From a checkpoint of a small mixture-of-experts model trained on Wikipedia: a shared expert of 64 neurons, a variant of Adam for the experts.
Below are experts of layer 7 (counted from 0) of a mixture-of-experts language model. Rows are named router (the router's row for the expert), gate (a neuron's input weights, with its number), up (a neuron's input weights, with its number) and show model dimensions 0-255. Each number is 500 + 50 x the weight over its row's rms, rounded and kept within 0 to 999. Numbers have three digits each.
Before each expert's rows: "comes after" lists some tokens at least twice as common just before its tokens as in all text. This comes from a sample of Wikipedia text that the model never trained on. Tokens count by the router's weight.

# expert 11
comes after: ".", " |", ")", " |  |", " in ", "\n"
router:469522528448501524570546458506530461512490488458461472505552471517486485624418487450434532460462509482474454512458592527553513408534440449544464538450504513462476437484452601458525497524528444548503541470507534434564510509482551513500434474507512416442496488483531463494496498438503517577470369507419458580474406465442522537469470479504480550386553548412592472559482470509534397508517545470473468323576472525546507557495503448472439520508568452485300483612482499542447516470409473495478509492560466389507513530555569610537449564425541440516424463491529493513507483343479449511513483489478497520490488452514534490484507592440588485501501525512445531468567528476356446577501476532459510531459591540532420486446471429568426553532544448387476550496516472492481532477499498
gate0:484509487504456488565504530548533508428548502528500547474548494503452549400507516368523473502466456476471518427445469578484556469397439466500645562431481537607536495431452492592475586428480533511510480502503512427473514550524534543535508495532508480482533526479537495486473529550514459514454471547512509466445531505510509561541464547513532458572471524489513491538461500535494481493616599566499529492452420539527487539540496509547486425506568464447480434330613423461444586479494407547508542523502578446428590403479520479504496412488496521515402491494435553511499494478541460503513616470516542389452519446357483480457526511513629506459436454464407477452484449419481489498573563543502479529465494450636502516538582594502545470477512391524478519557586509531463428583577516
up0:529576469612617482436551548482484487458545587524557479502434447474581468543436421519515463503589573496437523480430573486503524425554579530508528528486560534531485436505479608490523451453476434416522431466517583537414616537450385414519390478421472490522444488488434523496520450536479498522484471450528499435517430471414488486463601561555490528536525436531458431511458553429545496571532467572556498469565528525434589419527508521509524398460534563460488530520535490492519524515486498507559585429452517469498551487503436537565486564497478550536472369488481423471451496397386495550472479495498496493547417566487438492575576518521433493504414496539556403456463559491540564454434553476433545493489435453495448534506503490500491536517553574561582497369465497477529465447477458

# expert 54
comes after: " |", ".", ")", " |  |", "==", " ="
router:471483501528533563536617455448494511569439517522460464553507444448440395542482546484473547414484499515488477432472588488506553438482447519506395544532496528444522477481470524456526475495492452494590574523515565489528507434434518480476406505504489508472491542495564466504530498465553531515524342488426512499441419331476542486461499409495390492507504555525504590545475512482553439476479474447504449374580479521459523574500490468526498483491567479509272491601500554479509505513453558480530460540545466465464517476532519536590444579382508401507430479514537472480508572343486516513519483500477528552540479396479502504423541568389547512485510480509491537524583531523439454522416496542396499456466573540535483499489462421547447514527482543435507492533518440501489540407495438
gate0:537598497527505478376472444352520557476495497511501508503515467534488419532523579502531536509566569445544502471541602545468535477486521535479432406513558458521433512551463522487525470486427529409613453581488485512421496493484475435478486523534432426622427465504551527488529458470456543428508422451464467520517478518501497466468558513496498581445584541373456520476504542468502448555478491529507484501508564456421514491508539573488603489376478566442347555478489452477559443492527518543468659421456535518471540532468485459504514464460545625524490450560524413465513492506502461481459446555509506542437535483461544451456544582487547589512518597575575518416555542588529453573447524559503498557513557400485505497430505497482467481419485583474577440465457503488445489469478416
up0:480549490477521532486550475514433537554443447509482523531558482518478427586472551458459504411492522493558555468492558547500529510498476495558388383552460532499477496422433504456440501517525530569577591576554541477481524495385507544541495528480481573533511500460521454492499507449458528425541494435432538506461504454477536434445433468490418600483444583463394619464495545459535544504590485463458576470587558437437483485471471535568423518523625450452453540490528550480582461462544497471532578495543564469464460473558529445523495504411466623551456507562568481460571586409484548546483545437536553504490482418495551480471480541424428552462517519541497640532554451458469424521448511554483431456388438531514587515582546548486464568494474506493523453424567428572534538508493398

# expert 42
comes after: " |", ".", "\n", "==", " |  |", ")"
router:426511508453461593558561498408489510495457543587565511584455433520355480612476573522468532428450472600486508491405606533494558400412492499495514526460511514524550417428494586455519469431477525449490546524539511478518541492446522439529447413540499440450489543468584422473493528500507448544461337479410504454432486444419514493506486480452451509469500575427550506607439534561502527490503512509472525470527458536526500626475509540546499458497563524475269471495505486497471508491441531534487510519525490467513544512567546509535481537422539453588456478432530476467466504334412476490518582440452516511410487403471484550437542583435558509503533536519467553476497538527505494581505518489556517466492598464554466466481478445480497466506489519483451562483457520467481478516498461
gate0:552366503499461487521479500428489571418494464409514538442499485556446499534509493480454478458455507396490506495555466474516498543493482462475532547474544543508538446524496496600440543520521594470558490592457494423560509510496530566610471406451554414503551574526393584474528488477501479565506445576410539471597568447531477400502451542515442491588535494451500521565569486552555556547464534476511472479437440500599418502516504487605567521480496520563451438443546533452418507462453462434440511520436512499460524490453542503498441427550515532374571547450372556570596475508503463491427412538553540524624488468459492473543460497559509516491504494478456542494442513526481531354520553532440498569547506469515484509432509580570499400487515441427387453550484473453483486537578476
up0:494411466444463544517563553433490537485442519487599530512395533537463557502496545493501403438522470449523546399481542444453488597425488530489526541427518524533492474453452532509510552514453555484492486503569444456538607492452546525572476422463596521489545509496431558512567461568477497475586470549546539522430587430562496377537512481514456435546567473483549459607502546543476537431544479481461499572512445468545340545518433525493429488551539601506511478492543545493490507538435461528466539532447425557513514528514467568463456372558393512447550503463391531584481523531454510574484494511542545427578568457435433496548489563461506557496464598522510477587442525435583632407512526535479468530520497510574507535521487486490488398531481496462390502601467513441526493516507486

# expert 29
comes after: "\n", "-", "\n\n", ")", ";", "- "
router:516515621516485529482527495520564508548559512479515496569495396504349509487439528553542473535465447532474472475459540544496486452358486515468466547422552475438544517497506470491531428474484446494512575416469480523500544447459494492516448467517442419439540529519544469582574524510534465578480373496448412494501410502418511562386534508571466542491430477438571499590494588491390479506497513503507528403507404461548463522503469477463529482452438555459363542552473398559476530524437510508606575514533437461491557505557503560538474563477500464527388512478516442487491496359477575468455512470506464525520531520442496561512491483421644472525517495566558460457522583543447496465492461538484512420526616498492384464502452451576539477463526509427470485465493455406448447493527532
gate0:523493453399537520566394440515494489488480575462519577511526493472443471416476537481455472472474486491467477495535458547552492499452552515416533458436466451527448444583477411557590434548450574451477514527424489465512483416473497471562439578484511563476436522465504516424539528472508451404524530529521589495525493497517446463447549531532622442470542489416507479533510550557465412446561624455414528491443513484523437507496465452532488458507414535530371530521415604547462521468460450472552519505580370486485471583512483502507536509494464433398543528508523546545469444476557394484467539505531515402442517473571513552539478520459519435493455473474473469554440425495487455426419497522474453359582519409553433393513516501609513466577518531466422527505594471551499472415502569
up0:435497514414506512482452482465452487479439567552572486485476603446440500530528615559538504517466505390499548469461519467490540551495493442493459487421544570538507518492521539446444520478401422516407469563533522447443442460487533412631453457445489541494528523530516634520398493417533550535404495483431581514487494485526478509528515564439466511457577443461431504569436508443492566516645545464566412494459523475470491548580467481527544486467471526397500558502609459563553436493395492495450484450533487532506496470494450445509460505454552512543529426492439483431511460395457581487557507468489497472464465464511435409497478456561339471478497462484533473442469443478447561391535441462543465456511450436548497503578520550520470459525488509597547472498367553565463554479542515